config.toml
n_layer = 11
n_experts = 48
d_expert = 256
d_shared_expert = 0
balance_bias = true
seq_len = 512
Below are experts of layer 7 (counted from 0) of a mixture-of-experts language model. Rows are named router (the router's row for the expert), gate (a neuron's input weights, with its number), up (a neuron's input weights, with its number), down (a neuron's output weights, with its number) and show model dimensions 160-239. Each number is 500 + 40 x the weight over its row's rms, rounded and kept within 0 to 999. Numbers have three digits each.
After each expert's rows: "gets" lists some tokens that make up at least twice as much of what it gets as of all text; "mostly gets" lists some tokens that are sent to it at least half of the time. This comes from a sample of Wikipedia text that the model never trained on. Tokens count by the router's weight.

# expert 13
router:567482508513444505466492485468523506488499431506475490510492537494419496493517487559674488510627525469523491518537464499495532542502529511461508504482509508515472468452468458512467538517550523463436496519451529468449537503492529485569510529
gate0:512472468441508457508493533554476488564494463591459536431485505548457468533525535484521529542478461430456537462481464538511529523519540569463485492532507508495444551462468508542460541536584463502466504496467482553539436566437533513537499535
up0:530490519483533500521542440580505471491467510458478504461624503501463474593454485457535517505485482468439533423434496498505477524448471526508475595465558512479487531506422506519436515511507514513452489494447468530493529550448516526541546551
down0:482472484503485463465462545480463505498458441507461452534509548540467502512499416565452452474519438474495486486437515489534530539449485488456451543496489517480423506506481454392532511538501474507526535543602506486451558419546473531483451544
gate1:586578511540593525521453476431516486439493499544505528422521546494463546458570511516499479422511458564457441451479494481512491499559459508512420454588495523580488532509475521491484515403476490533525511467529498532481499498532498410507522563
up1:497544514504442543519472558462527504514546468460492570445509498434497497533507400535460450463515508546514516473528447443512613487482472540418469471524457484485497555464516478550500545523463498482446498493481464527555525454522480423545483526
down1:487487502463506487449528607435519480546518535479517509442523494525458455510487480477547500478542531542431499433494534501494504507489387562470539517465481547498420491545592503555492477472507533494520486508535514484463434461546516544494583528
gate2:527480451589438567431471536569514463517525490526480477583525533535493485485571537462528565515496574534462506578512530499523438506546479462485485484508516528515515467528486520510473484545486454452483477486496476537472549536436502483469457580
up2:489526507438493490548487487506539463507545500447522500485578505557461452484475458473475455499493516444503503590381441530482514506424523524528445521491491503400438528479500550513520470566480482450521487539479498554530489500586490477409511541
down2:498525512462459493550457483501465554551498470500571579503485459536509533537430546508501493535433498532590559557453570441532482562522452468607506534464559480499461528492486497464478516490443508462474538477527486500613485543589501461440545542
gate3:526470439515482496563478533500477475479510491576535512493485481580504466485576542522520486542519475466467505469622450555511468556496499490491461526458438437542492421521483515462491498481538506496505532462465535486522503550446529532480474540
up3:527509600529456552463450583584494431524485493516506455444473492512478531530536400448496497523525490434512539456546573475465528419528449532436500511444505445500503501522526494495442507551493558568480515474449519499453450487546479498478500525
down3:535540451490408505496483451484547473518517525433489544408538549516505523555517522473430475458494526493552418453428481506509498528473484494418458493532447512478480476534498547562439503539507468517470450536531563478542534579523515535400498501
gets: "00", "1", "5", "2", "4", "th"
mostly gets: " football", " career", " million", " design", "000", "0,000"

# expert 39
router:576467527525472542483523493433438535447490478506458463545490515492427495487586462539583493497590521532538518564581492513466525551529495507474474502518539467534509473528455475540491477523542488471436482563512549479446528541476578480574516535
gate0:493526477492540498497475480467468542465545530535479465495532474466468402543507509434497535348419500487523518473517481543483472461559536497591457498430527463450502393514522502429476468545493465509431439489488527424490451517483487473474486491
up0:521482446565419501566488454566495512483497526512496521500496529459503521422480485500489466452502516484436465525512450530491431472420439440571486425592436550482491507528521525525442490416520511483546547516515521496524532482506491588535471562
down0:525533511482528499456499507408398491530560510498515508578524506525480477416490508498493519530501475577559485532442473444493541558492489490536562531590521497516447532532509481472491534591453532530484511455424517482483422453498457477452598487
gate1:475478538528510528426448519608497538453462522591547523500526469489488505512558471508565464541526402420411485521459462512468471544535512432498503449511487506529523473472482469538512487556592553423510436457484512521457543447439473493515419580
up1:522437533587544493492441579584436546516518511551513477457529499443506491466523490506493505447473458466525474473447593485475457459537444535429459468453497487538469454537558488510518506549508635502589514441547566511519564471547426498525544509
down1:509520428489417479512514505480498544469503586491439547524498423468497460543523546426502493540453432490440452553504512519516409501495495555503586528507483514499497492431463579433505513489478469503477496540454464544543509507534533496535521501
gate2:563513474503507525535508452415570586451588477547479566540561479487533480411497532506532457486530463458491483502520466477556514508496457543424512504488470512493432512454456520440462573509547425461508531506523447526570520527533572444490475462
up2:528480509467530610508529508487468467489549540481552511489533483513510453484517507486453514444590515559546531530464493480486500523508452384521497479460526530413462559491489451528556451372528524434559479493471587479500551483449489471527519510
down2:471529555485522477513486566538492473567484508489553453553527499493478475458556523530426544511550476460509537597453507466423533444561472477515473537527446469472500476551453431465504493508462525546529515497515496513403459431461511496465539526
gate3:570453497475585522464508540529446458528548531470465533534403455493546607489507478540549452510497467410537527577591491506492489446486518519453500481499440507509436500544631548472510474491530495531498466543459491524590478497465429493477485498
up3:420512561484450467484568559466561512544471509471518519472547503504439488484510490494463513514488564502524504458487494554523571563519478509488436476498508501465467486471486494477515488454488472493484495454528538485439474491497584491453559516
down3:530515499493481562410492557526540554472415511516450499478420494540556563454510461540459520486435539469615465459532478545509523540483604539519473453457529527476487515538544488533506472478493500520416555482462531464560476501587498487489494522
gets: " E", " 0", "E", " —", " 19", "2"
mostly gets: " E", "£", "†", " 100", " 22", " 12"

# expert 25
router:554466478558439556492566513493498501411514437516457479510487498510439464491573474567547495543610481490514503586539474515499508536480550559477462526501544461489496516497505559490488482483523503517458468506496531499406517549488536525543511544
gate0:583564546572527466541452523499564472485569486486436491543582531502446483522509455536496552474512488508600528484484529502538504504504514534500481517499680495530483442478492526454531505565567464523465422445453521481487519438554532545526498439
up0:493485431507490462499451554565509521475512450469536454510483533491560444539477531442515426570452518460418498570493585521542461519466436464565519496573537535536526534458478456482397536492445485497436540389482536511520473581557491487502449529
down0:511498509519499553492478500551501502504448519524554527496445545483533480508500444427563507573452561541534505504529472462448533509499548457497514447433512537466509505470507462469492524463494440534531520462534570489445553431487455499515503495
gate1:500476511462507466475506483527470473476514400489491503573534501366477459469529512458486461456499478477549467499429553435457547496535456583487511426507475571550503518450422554509517457494456485436409416469525509515467485537498541525440599512
up1:519506457493527567506479540480570512522494539502447547485486485524541502453494506555510547527497485502450509499531524503552443474514635438480486512442461390463513453507503549494434539491449470509577541527554447505555539490495449448500476457
down1:485527521548506415442474462526431449591461522532476468562539478537476532519533499499543496531520524564474485556583470460459603508487435450490552513513482458481481531522433503516483490440528515523464438507501547488470528554575535553510613536
gate2:550495577590535508486565489490515446490461385461512519529536515533525474536531512552497534507545475525423488485501494531530508619482482509520542471546463469537610568531502501488496538492544452520521412526431508520468472452447474522528490476
up2:519588520600615482511486566517475515561517512444485532402496522529486536522494488534503468481462536553398486543570537467520501508472540591464498493561501533484511513439487517509489493481509584531570556488545534517530510425509509475524435461
down2:557537516538486528517442485541569486461523553522496463432555498513579553459486475500497513511550490565490534531480536504508420491539480463483512534553487486504544475503499529509533444517465530491436463540482522400434518509543505417476470511
gate3:537492481526500530498474550482567562586512482527567535477487538536424512435474504556526513458507547413476520478531494516504459545468514514509391458518536582500540487527502514553485517483468536495468478578497517552521496580496456482476391570
up3:565517484533552498501570431487502511527544453537459496452522491524479563508553521566483566507544519466568554512463550447507462559429533422522493513503587551457515524530513499455518468388465492465493540527518510504559465441442457519457501425
down3:458482494487530503465421559522449550529512551527428508489440517503434399491473479526536549497494459442436526464492437532459508545527576472490462482507511484608442510516450566551581448512496495460530481439516513543489480505523436486529495550
gets: " S", "S", "s", "%", " University", " School"
mostly gets: " S", " University", " College", " School", " Club", " Museum"

# expert 46
router:556439525523484543462465501441481517406513482554464483576510505508480520438565535507670481521548515485539482576520468488505511527484485487483527503521507460476470472446482432507493521562499522520459488498504484505465464524430515474486455537
gate0:466593557538508488515464501487441508477539481506487416539456504566499548590507436484527454493498507499587471542491553549521491496521485530500445516447561494456514552514502482465482539518570463502491475465340582412520424569529597428428427544
up0:548474408484505552481468502509564499490552566467475518477506507470468497461513532450539518325502513495516507489518483560493468477499499468550583539572459466561515523563490547521557490497569444522508387537511380526526538456555407528437530450
down0:550527481492509503505432588448556483477497459417507460492479494507463408488584541472496410497425539487528430486464437403471468540455520572502523477526496489503545452476527490534495460522547480520542465473472462430460544472457502508479478474
gate1:547519586494498542456579503490509535500533542415527528511524516492502515563512484449500427540494484523463496434538514504467593496473556472534510516473454486431582524502506491515467438474516572452595448525494505448499529459523489506552471532
up1:530512472494446525572430494554480534545547453478503511513457545502528460508492490538499524542465516501517475466485567536504481515534513474527470489532487521408439484500501512400479545549510491475512397505513476503541559448521458467453540399
down1:554522493426466433488511524508534463459517538491520554504557507460489492429564553442462524551529505496476457544459530481411520455565486476468516486532502483507471474503502525452505497523459471545509540431576406508435469499461451532407457532
gate2:521514524431512503504583514502575472564546467559514455492454511464514495407556529524648532534537497472533470558523503508510503464524496458493485578519456469574466598458453474502557538484427484494466525472477469454447452539447502463553492577
up2:426542456521532513466439533483491502497482509520539501458516520430396566495548537512556513486431558494501433535471475524598539465461498504486480531535518430579463479495482555425445614488457534460550509502450425508468426542490454474557520540
down2:445440531574530491504467491503514568476561412529507482465435544461453476474600532484518574528517497457489419521452535422496494500486582490534447435480456540503453461412498502519464538378481517553557514484519520500519511500499521534466530471
gate3:556453466550455576478442505527524553448458503498482467414502524480515549489586483518581440551543496478511491555447525436526504472472549466559531504579492534465468500551444497435518496522489526575507473555534493535556485508524575437514556509
up3:504428474531513512494414523431485510432530496473522506486500469528535523442440524495533500481504598469507471495491493464491433506498544504559498604453505483489466456521521440463512499486534480505534455464456536553559489421464503580440523508
down3:442522483490489485466528487581471501514515493469555539485527530499467486487471411455468457527512553453509570545509448488462545470498509500492484465556485549435537586403504514480518552514494451505556539488536522490565510486509450491518554413
gets: "m", "it", "ill", "ot", " one", "am"
mostly gets: " one", " home", " head", " free", " success", " pass"

# expert 21
router:469507531531422553472549511465478521479500469524443391526488515510422489425554486505615470521555506536486526582520448458477509509500530505491557483538556501517517471425503472533494454525516466524531446582491504473448522508444553507505518496
gate0:551476564478482529452496424454490545527501522447562522543539503538461493481569544506510438554442474486466413513444496514456545550521567469452549542501508553554538510487456514530487573435507566523468463444496449500468556526554524479584450490
up0:491495515502473471480454473524550491428456523522334450469467478517473497493482521509507472494535465566462490541519484579483482474519452486499472538454511487520560542473392517450497560452449547535502502504522441506439513515507531487558444543
down0:515539453490468573510459420498572471477493518527582447509475570433428486557495535505513464446477536505545507509484499399392530556463464510503467503450454540513571506459572500500529484527472545533425503481531488568439464523492527471518466512
gate1:525533467498469547491489493454499507550474498494416513539377495483453554519585498459518495588524499506473507592479456502587420516498497510492562538563474543547518528567493546483487452460488462580529531525503529501593485515557532454504565432
up1:501499507546543431495492466532514484541411478462449497567514451509583456493553439545510517510486539499508544480491499450479576523493485498478446516549486505493542481459481459530541481479561443486492491551513521538479574572497467544534551510
down1:529436480540510463444447452441528413418542551499496505499503507460543507548516527467598476494534500530539537529446541507510527532561498537439436525480455473536514486582460494554473465469486456526491407565496541455459529466459497523466564499
gate2:600458515557564555533485520491535532511486520580431543483504512531528491553523497471496518590537488501464499477510493547565485524406449504506456561449481531503463519496533502548497522563528499490605499463456492558446453486528593512593475539
up2:536502483507513497541482528343480542516509537537520543532538519560543518470503454474518447532431615591516454472465567514507494472508510478566526572492430540442469463501509526504524529523454476492504461467539494515506496496580497467504510488
down2:491402430542458520479493538604512501541559492523467478492501502557522494484472486464459433471531541465522500387515562508484526514553485524460444480511491518470440485488513495517482528571524510445496476449501443560535473452478502495492469496
gate3:537468442580556567539481528474467472542480528485499501427495490456419523525381590513524499468573483463501478545503398485471512524477535432444543482528498541491528441500511453521530458525518518567486481524494503542527487456457512468491473583
up3:562518508514481453477483522489475515478513484539464487497444521573558518479559480529512494422474500508479458569483547414549477458483542499444482484560494567549510471470430517422581531427509512488455495521555533505482470560466494461505443479
down3:504507490446535489507505510505444506463487530546443459492494485479555539569482462516531432533467531604498564491443526478479496443577449463529521550477510462523593533504509526538506509553443498421583535434434483496549537472490491515432533566
gets: "s", " his", " its", " their", "es", " her"
mostly gets: " its", " their", " his", " His", " Dr", " Women"

# expert 3
router:556475518541472520481514474416489473465499489538518486594517475525403482477570475531600502486588502523458483530554461534443490561503504490476517488517554455451506560513451515508462535582505477535439481576486541482468529532466549487588510551
gate0:470460472522609514448545415455504498511487525455516478468428463513490476481538586503517558471438458496531526516541505457519584598512540485491530455454474551500479494523563481538477589516500529522497467499504502560531518520512390451557497484
up0:464511394556456458507504531482445519550561467436554527477513580466527514530491451488457521495540574454545497591555529514498479518492455456512408437534431533473486454482507574536519474426538468481557492553495490538536507444469477476495526536
down0:507514542438505572521463471525529503500490517608526504517566515493518582461484479478409457488458531454508531572479541535433580526548494526531567515467439487469538513512453508490529435487574569548505561448554584503481521467492476574527499541
gate1:474516459495487517527450546484485498543543473534466453530470590527544441559512581540505497518542537470529529477404524537407440526514498490460433546525511468557404477487459479494466470515454453524553515457478584497492502547529551420471500510
up1:510467524500542558485526524440548524454495517476533481519382595509421555483482485480479463522557507508531477527497516519577434540531482499530504459492427478525536445507472493451555502497448502556468418499472434543438554482476507455545538428
down1:483578504524506479529567429489453491500449525494549520469535489520511525480503473603520540482507479515446507486492456487552528492523491497470498472545445592454481464447557528534489525502494481455559480600569543511514532511443506489464498534
gate2:439510484536446498580466469546551519425462477516500430507626480479466512542500521512549467483555531443455514531508453433409548486488465569490471537490589482598542514415523467465559485471534494522520534493483555514477567458528484481571480441
up2:558512388484442414483525498551502483503515496513537477534581460505488501554540518493494532521486487506471537490472480522449480463469532496453545496485529509537643551496418545503558527566521552536507522516462516480533449503484455510517560551
down2:526555501476507466534466504454515478487459445478479460488526532526474494478468477511476488474507489560540467543497526466440537459522500547489516469444457562526477447456544490454454549580518514451521520490539542535566496503535514537543485482
gate3:505493462492571517499513524506498513474515493540442513540523509486503511457467474490577507497530473507456498449486481449442512457420468481507486494486550477572488537469439559535492488547539486486504404477530514464466524544483495471538636594
up3:532462514550521468577432519472529539592469491466459491496488520548522480448456492456511479467547538510446485512452565467500459497447528524496520521466497509503481388467465484472472515485457518467507408510436507512470554475487459482544472456
down3:534507493526419491520533496481518525513570532458473517469550523567391512455474424459525494496466470463510527568428481557523527537513523486446557530430503455520487552477520459549538502538561511466476413433529478420540443470559506543557558433
gets: " M", " R", "x", " m", " w", " L"
mostly gets: " R", " m", " w", " M", " J", " L"

# expert 6
router:545500504492488520431502444446504519505497443533428451529494522509442501460552469506598508507510489509510498527547443532504477545525510509497532524547517539515430508496542460486511487512487446438422496604474569469424529533452531471577548509
gate0:561491482498452551491461544507503529458465458513421512516502506548464545479545513495526502487577507501503497509499439421491518484507552523540474441537477488502495483503494489502494468542516475468495457469464504501456429526467493487512509550
up0:513507478476516508509531620496468506510505524539438526510424552544488645460508546455479484494491461468530525521520418413455514496477576508479480486543477522495479511495523536469555458529494516455532457445445519507485427546458494508481531489
down0:452490447464477494475476492539459506523474395457409492509498458513493565483483558466508417546532486446509572454477511545504477470420539536561504542537521450464501522500489479549430461479506453509456527521468540497573507505507516468571432507
gate1:507553469529544479465483547511510475524493472518447501509490514532499537490535494482521577486486479542532491472588510497497508505523514472535563531504493545486475463584553542509494486632447483599496581489532538493495498556475505509480461567
up1:503513527445520485502505504551480555506491474498453513572512500516573494485468497514490455497480466526480472495506526542472482493569534481460490486443498504534470584514494516508518504496536481500503555475491514518430459562563525521553415524
down1:498521447510545462530538478517555566498578427461459446535492562482494502545510542507479493471501555480527501514510529529522466467514456484489503483458499498462551490456514481439479506523507443509512554536536451587460522535451413497486485479
gate2:482477429448519521513422557522489538544512466434537503542540515465460484474544481563499474588490430480526490542519476505507511517530510555461483497536476500550491442519482536511516533487489544547467572448527504494527491523506427545521495516
up2:581509538485492550537449527549535543510498504511454545449517494418499513475514562574462582482469542519495567539455568520441535595508495481503501459480471594559470472481492555471479462483506498463478480564558491508530543480541564567494544530
down2:569455531541479442530533494558453599482519449473563475464506505434518443439478517526613539501510480556499483506553494493536499529495540526492481540579589484471436484505500494531520551471478503501446500513522476536525430466462513521521510493
gate3:483471494522509576531529483503481569488488459444496487600571468488551468521492594543514483578520562453537465425509559529471516437496537510570521513446466460523538458527463549545488529491514537479457467512446472529451531487519489470516522588
up3:536557550505498563514441496564452474528505512512455480451470488465558652510465605539478500484513500454455503523433493519440495468499465557470499509543504480535438459560466475576512464489548470506509513426470475543552496454546525501520505614
down3:468505548523580523467512531446456496502484475488546501502603496464508505512447504483494573464568468510507553463535432509423522572472532538507466544510499525489509511462422462471545466537530459507559515503488502508451510622526471575497483471
gets: "p", "at", "c", "al", "er", "im"
mostly gets: " Cor", "vol", " Country", "present", " Mont", " out"

# expert 12
router:570527473495464516483538485461522522432449491518507475564508526484477527440534461539542491481563507505557497529549466506396481585516491493510497542471521488528501490496508515476513501468532471472507502517534483497446546510513517525560538499
gate0:466451559518426551498508475478538577498511492501508496522503518514523515516439530498577492465537559485440484486531564459544432565522534471489481410409451496505435464500456472501484550505506394458512484485437478536509535500513470473447489495
up0:502558492435455492486456531481435501465468586549444487473472509472448506490542486515466538472496493498510480441471456531539459530521476513519522515500504443452481489516500580473497529593553527502583528472433482484513486440447495506503570537
down0:480486536489465493566562429506453516408442466516498537495456456538442541441464511508436481530530464460514476491579517487523479527541529507580489518501523455435491473476507474469537568465486474490454498471483530483606496577505440442474571496
gate1:518501477455493522492490519521504499452510479555541496490522536497447544423446428512522421472502564482451519556532510518518500478480570526541536494448548467507468506472498460476517508468430434499477520483435464586524570485567482478486473483
up1:462469485506421527484485472492488477464509437460532434478458473426452549522517520554503452510517542538457526445513463498535513510518546454527455487611510508509551517513494476523496503621478490489467508506485557556516472512471506453559432595
down1:468517459455419416522490464525559474464467469547486439428459540578552486517491506493429517424533466402547535416487501483504404512446557444453519480458460520465506569450492475504495507445530491503466573553493457526509567439556554492483432434
gate2:534544470494545538543493514428576534564471516482481496487535453519455475450569479459506497546559553522549570448495475486547485527469510497479437437545415550481447502471517498570475458441456434491480475527450443531437477499497519479460553445
up2:519440521488494549490453471544511485424586429509498491519496462496507463498490510473515466527438500504499433502492512564484511523516527540545404477441479505561486501372523437475465466501498431465448559494483408531480508498527474474524496458
down2:472520533487431512581471529504549474525401498495531503571556536461518528465483562510494532484473511446519439476568447527461556453496431539493482562429471552484497490483484465481451483589516505502459551437496569449540499544463457518474433489
gate3:463472522514477523504454530469499564461538412496475459467538524449528508449415558547527526582477504492492467506498517506429555447511546544484495514526448484510478458513511434513491496539457538502510451528481468486502500541463493524508422446
up3:516473460554481508499483478493519469463542498427536501514528476487464465495495464460508459477567461490531501462475501507491473571511499483570558504504453582585584471508497525433554501452546477522471465452547529481495510543530690499482438456
down3:473511503529407473425462580502488513537541516506422439475505526560568501510455492443518525542501505503472498534533488515542450505496500453520480508429534564503509567544468515543500459529545452570510447517470611434435442502480481499522539541
gets: " T", " P", " p", " O", " st", " W"
mostly gets: " T", " O", " St", " p", " P", " st"

# expert 34
router:583466553540465570454539466495479576413510450541496496538539526498452456473526519536633469508561548500554472541551486487490583539522521496490500571513498533496475510456511448518514519473506491508412431531490474480482509507521496432534502511
gate0:549538488411547528515525547474516446496506529460463470493582519469541480503474568447510480505503495479463508558466423512515574442481513486541483461503534469522541504414506505524550421428504464418459454534486547473490504515527500526470472547
up0:472503492525479479494463500587477512493431522521506497483463458467473470446531396511473487454525419565546557437605521513516387540516515477503574504483512531451473518522568520504518540587509503530530558490528526513431521508485465400499496501
down0:529578523489531521535477520484473558433459429584483533523521454387499458461481454529501435589531431444533534475513471522551469457436520542512538477486599526501413509524463532527478541437489487556539512497491476408547464472460499464519550474
gate1:552478452489494524501520461433471541534541532572500546510470584516542485459458536527489535544543520527509506507447541495442531541467501522498454557562479498408466465442494442452453482509457481483487491445470470544573437540454530501446518477
up1:547540536497506549495509495471518523513479479570463539473571450499548615419472510495511498432557506481458448518493532495453559494513560594483462460483523536432484396460482550428499417451492487463458420478533553458510442479487521534419473494
down1:544488507487517456460566492522425515512498547603471459548549533526493560520556449496523550484568486532559467470507506562502438555431532572468486534477441470509515480515519620534494499584527473510550517553447483443459484469502436474517523493
gate2:485443463511514472503482532474476559417597510523481507507578517519623470429440520487513579471518536521505538443454490482459520539562513481531429569463497525519505482495547510511521534504473445468504484424506506474495514510547528483471572467
up2:593576427476459471480540490478464448491530568502470493549461496516513497508480491515497549585533510504447428503545511508436548493506414518498513552476496482519518478545451415506505429477512466469467485453465476506510535512470503532430558512
down2:538540565515554433545466474446568491451407533454437463491535506544492485509424499437554508518478472567510537478460518470506539524489528479464473496501482522503513515490486556522458469523460356546461486465465525447524480469461555459456489491
gate3:545488474500514547475505440512458437487582441482471509586490499470461584561481504483482489534500464460487536528523485479454441526444539502485536504474538444565472519481475468468499499527501486507448479472543501487471532494561539505539509506
up3:517454497495489517496508498481517547505497439529448544483483493497500446514486467466521495517491452530478572465475524550488507472487507464564464494480425498455469486482505550517504511498588517484478481467465512461527454513431488526532487458
down3:591489580554442504447586535458424477522448534524500458445453533502559558501524438498477447481507566509587538482449489498536462534427506516523467464551547569464470517504525464485504565539493455502539519545482503509555456511516511442526532487
gets: "il", "al", "l", " Al", "ri", "or"
mostly gets: " Al", " Col", " El", " Christ", " Nor", " Air"

# expert 33
router:554502561555436526499483506452529499407467478524473399546517524490439493432526502547621493511613499511545486586529585497500514544502487497491543495530561486507513530549509498525491516480508482459416457551478526458422518531490527474520515527
gate0:441484512488506541555492482437543512442515427530482439504492442536477428477513537507539503495507514504445548459474484457458405464542488520450471464446552507564465472485485501496385445505469508475535529475463493556501492481570495527465463484
up0:546526489544614544510573466517507711522528491519479510532543484590588546521469449535540471491454502463463448423501513483486463421457564508498518416512474516533448466499468489535491457479505493472481518514481459533506503474508527446542547484
down0:455494528517527461489618489489550499612521489567529458516508583515543487464433531492543537516561514468515560519580492474469507504514458509512500517563467536460505548484434528496513527463476474485453545503492476422491452528444440531493516509
gate1:443450503493557554516507499541509474505461493594508526504473496462438478479481535574552558478517554507456478478447499540485551504519450448597483496416530491500473410476498500520588460522501509473476468501476466551568557441445448557551552498
up1:479555465467462492397444493490486431472466556558538502494549394462497432501498509484496463488489496502439452529491469478498447510491503611495482513539467492530507565566527516480475506464555491474534530491506493494492492465523588519494471552
down1:454511485530523518460469452503568466526510468511527479472563444476507471438549461499492580481566500475475540519491466567523527545569547499550442502503536540417544490538475483535505497526571475429505490540496476521497615503448567465486563458
gate2:494424502441489534437524442509448446563494489542502494548421545518534477585527456485495449496539434527489455489543511487452603514511493473495495465517444532539442506503498577486500541556514456531511551481520530487498448565555536485473565524
up2:545513492536429485450515508456461513502542455554516526529522473499491413554518522433504560529530460549474422504552463502420535554525512457446526434515470542455582496534521531418488541527480501510548496502508497455522484587476518537554526512
down2:538486516542466448401486527496517498461471547476481464501486520455580482460480413478492509544507506534540491498447507516496512535522528426456532528465420526447425478490487472532423482543503519488484538554446449537514533493484450528525531477
gate3:509525572565469533428544490547557523542459470545524519460481549486473493527528581425552504561545546529536464476432478541480526556487357507491500492550516510457526418519544477548488438512543555534518520478492532469467560575533500521461416501
up3:465558472553574584515486436462475579468468556454424445494577458455513467471509474481484507488486503501393556440494511541554513532493481473501505530490526396491483512508540532471456479480528422391497484520536417565482490464440467528562497457
down3:551467501448495476558487469497512537495479485564442552524442536413515558458477457469508594483541568506496529449445447502510437530536557579485496450495501483489508523518512474452586475499524543501503534487528529607513503525540431489493472525
gets: " 19", " 1", " 2", " 3", " 18", " 4"
mostly gets: " 19", " 3", " 5", " 6", " 9", " 7"

# expert 8
router:512518518576510552482498497451471491475437459510483459574494490494443424481521483556605483467508525523539480522573429469459519499464513480495519489549577470505532530457424540489483478503560494470499478537529503518464549514451562525580495502
gate0:516524475552533533495530474483456477483497481515494477465519490479469556532494521498525489553497461491480515547550439499556412482471465456492511508503520522495519500535427483468565574518495466528504464512548416534498455462535537501492517442
up0:496448511469516510514523481468481489525497493483502450496519500466462535497479550501497498489481491483455441553468469471573491544547375528465465555492613494534453514545486523501458514527453442521501462437538485542478488438488533522498541512
down0:529529507505545472506592448539504575510519533524544517534482502467482516526493532487425557542540527538504442453524482486419546467485580566377488453443548551496516514443509534533534515507486461587450482509435463493444476498512509549468565533
gate1:415409616523494446505495458473548548422462468520473509540529422467446468503470443489538479426492565483530454469429517528500459434494522511595515499463510522469524511515487482449522546467497544497539471505432568498409555482593480533451460492
up1:469534468460544535490549472467494522505516469501549500525466564499459560425466510511461426544515549539521525498507498592519510498472574484489545512521513503475502515506356517520531500430483524455496496502524545548532490532519513469518593466
down1:443419488508559498503489519543453449477456525493531614509512563480507465493502495563590510469515487504540521525485512484500502424469529479457544562482526530529431589522519515467519536522495572496483525452485552446476432453468530572511588492
gate2:519511535448492496430486528486521413509476468505545539500451518507479539462533519529501471519526500513535495533546480473473473532506575508457509457492534471519516516514468518590538487588578507551464500516529450501435528473565462473482492518
up2:505453540476518464496510499481467509451587451533503471480567541494527466492474466456549521488499483484420380466463561468546511512543551493543429520539522478484469443543515443522482527421542517438464482463445446447442449532529563531498526496
down2:470468487484497505432495450501508499524522499575588441579442480508505479486531409482360473431564584513459466478492503509499516504508524500534528460489505494534505545463444507538490488547519482462482502520519563492479528490493485472485462556
gate3:506453470517505508495537532499497542514508525496411523505511485468388473535529541535538521506536535522394501547499498495462442538512434582442524530528403463533542461546529505491604507485516516521582501487539560576475545446547554482415480496
up3:466481441470551530510497461511505435559535493511423510513499475469524490453465497426498480529543410442507490548541523500514488518504465506468562460481446375491514505589524556537522539465535468517515420459487495509494501495474474494560595500
down3:445473526475489546565498469534540552507492516517519493477486462467507540486455534509445447517488528551471397464483501513476506514542413469541528520510493574618503492451513479492468480431525469557474515512445543461536530548443501574533522472
gets: "s", "ation", "e", "es", "ity", "ers"
mostly gets: "ities", " education", "ations", " services", "ology", " history"

# expert 16
router:580487519544519535500495477471497519452495491514495499508475504495424480490517495497601477521559534512529473503517443506434518543507531487495507489549552478468525514515451539593479466514557529519411455478495528492455512482551480488606470569
gate0:512542553530503533549423467554530504505508452507448570437506556458482551540529519502511471486537507487490497504500524421531561470467560500470440499504526521489529451494498485515461522503489561526485390548523534484468501473396499504580514501
up0:429532517422521495514480493514487501591538591539464568476398537596451512456550491433483466564545525415553488547504514526487480502457415493493486522517539492494483480491561519494512542434496519488536475466507579484468466523495485541509548541
down0:517551485490511498561519534479432532481542552570552498494492509508563483510497502530536518485483579446477534483439513557444493523506455401417496498490479530513558515481445478503435447489408510471462504496504496501518586510484508521528492544
gate1:539493445492476475450495509529481473571503543465507572506496545460426445477558484508530570471511504509524478536532461554515409569480525472590456527470498497427469527485511499501527513494485448539523508481495536449564492532516549477481457528
up1:456509485525542485508471450592498533487473470589520508503510536576487506556421437472524535548491503438455515352545541485468486541528494478489445479482495472620552509497619429541429521577571512566467485478492507533451534535541519557465414520
down1:447512441523442511536535519522488485507451500518572441527536415509466521543510485485548448494564460469462527488524447500503441519523501484456440442441443549534418461499510464398443488518438511429514495482548492431506458533519506551453532575
gate2:522439451503523491533466475485501505456484482585496448475547512492464506529555494566533490500512507499450499447511458500530500507543536529512531467543469536499489495524486504519501481494513463568462495520446489460493479487487490468523501430
up2:567454461506463467519460492524498524435487456459498505488414524477501466441485475517486473553452531458515556541471528501476552509475454448555479538515528445483545536553602514476484516478479456531591493546531471485475461508532555583476479553
down2:533481476480481521413513520523504544467531564447548522430469513481511549489456494521421480470487532449471527498458476479434522434510517506464529512460528434484500488453477525567518446533540552490521554516552494482485541512547470532487483516
gate3:485483502508489498475455519490499496537524443495489481528524574508500492504527520501538459453494513523535487463521490524545454512499485531439565594569477565464494509465477517441434518545447530512550504485472546475486445485521517580531530491
up3:482486457527538433475501455510512545459577503504479538500508531518473485444431504468504522485515487500473537538506542529447474515504473536535520472478467534572478460558439541555536529558538502514478465499542479479491516519560498480487578551
down3:511560516430443553459526493441399445493485494460529475435530513519465509494524500462413572511461531579506532459486551499501482527592510511489475520458513490477491460466416452418560453514518494505387520489443461485538457496443454548564458466
gets: " Ch", "ist", " sp", "min", "act", "ad"
mostly gets: " sp", " ch", " Ch", " tr", " Sp", " inter"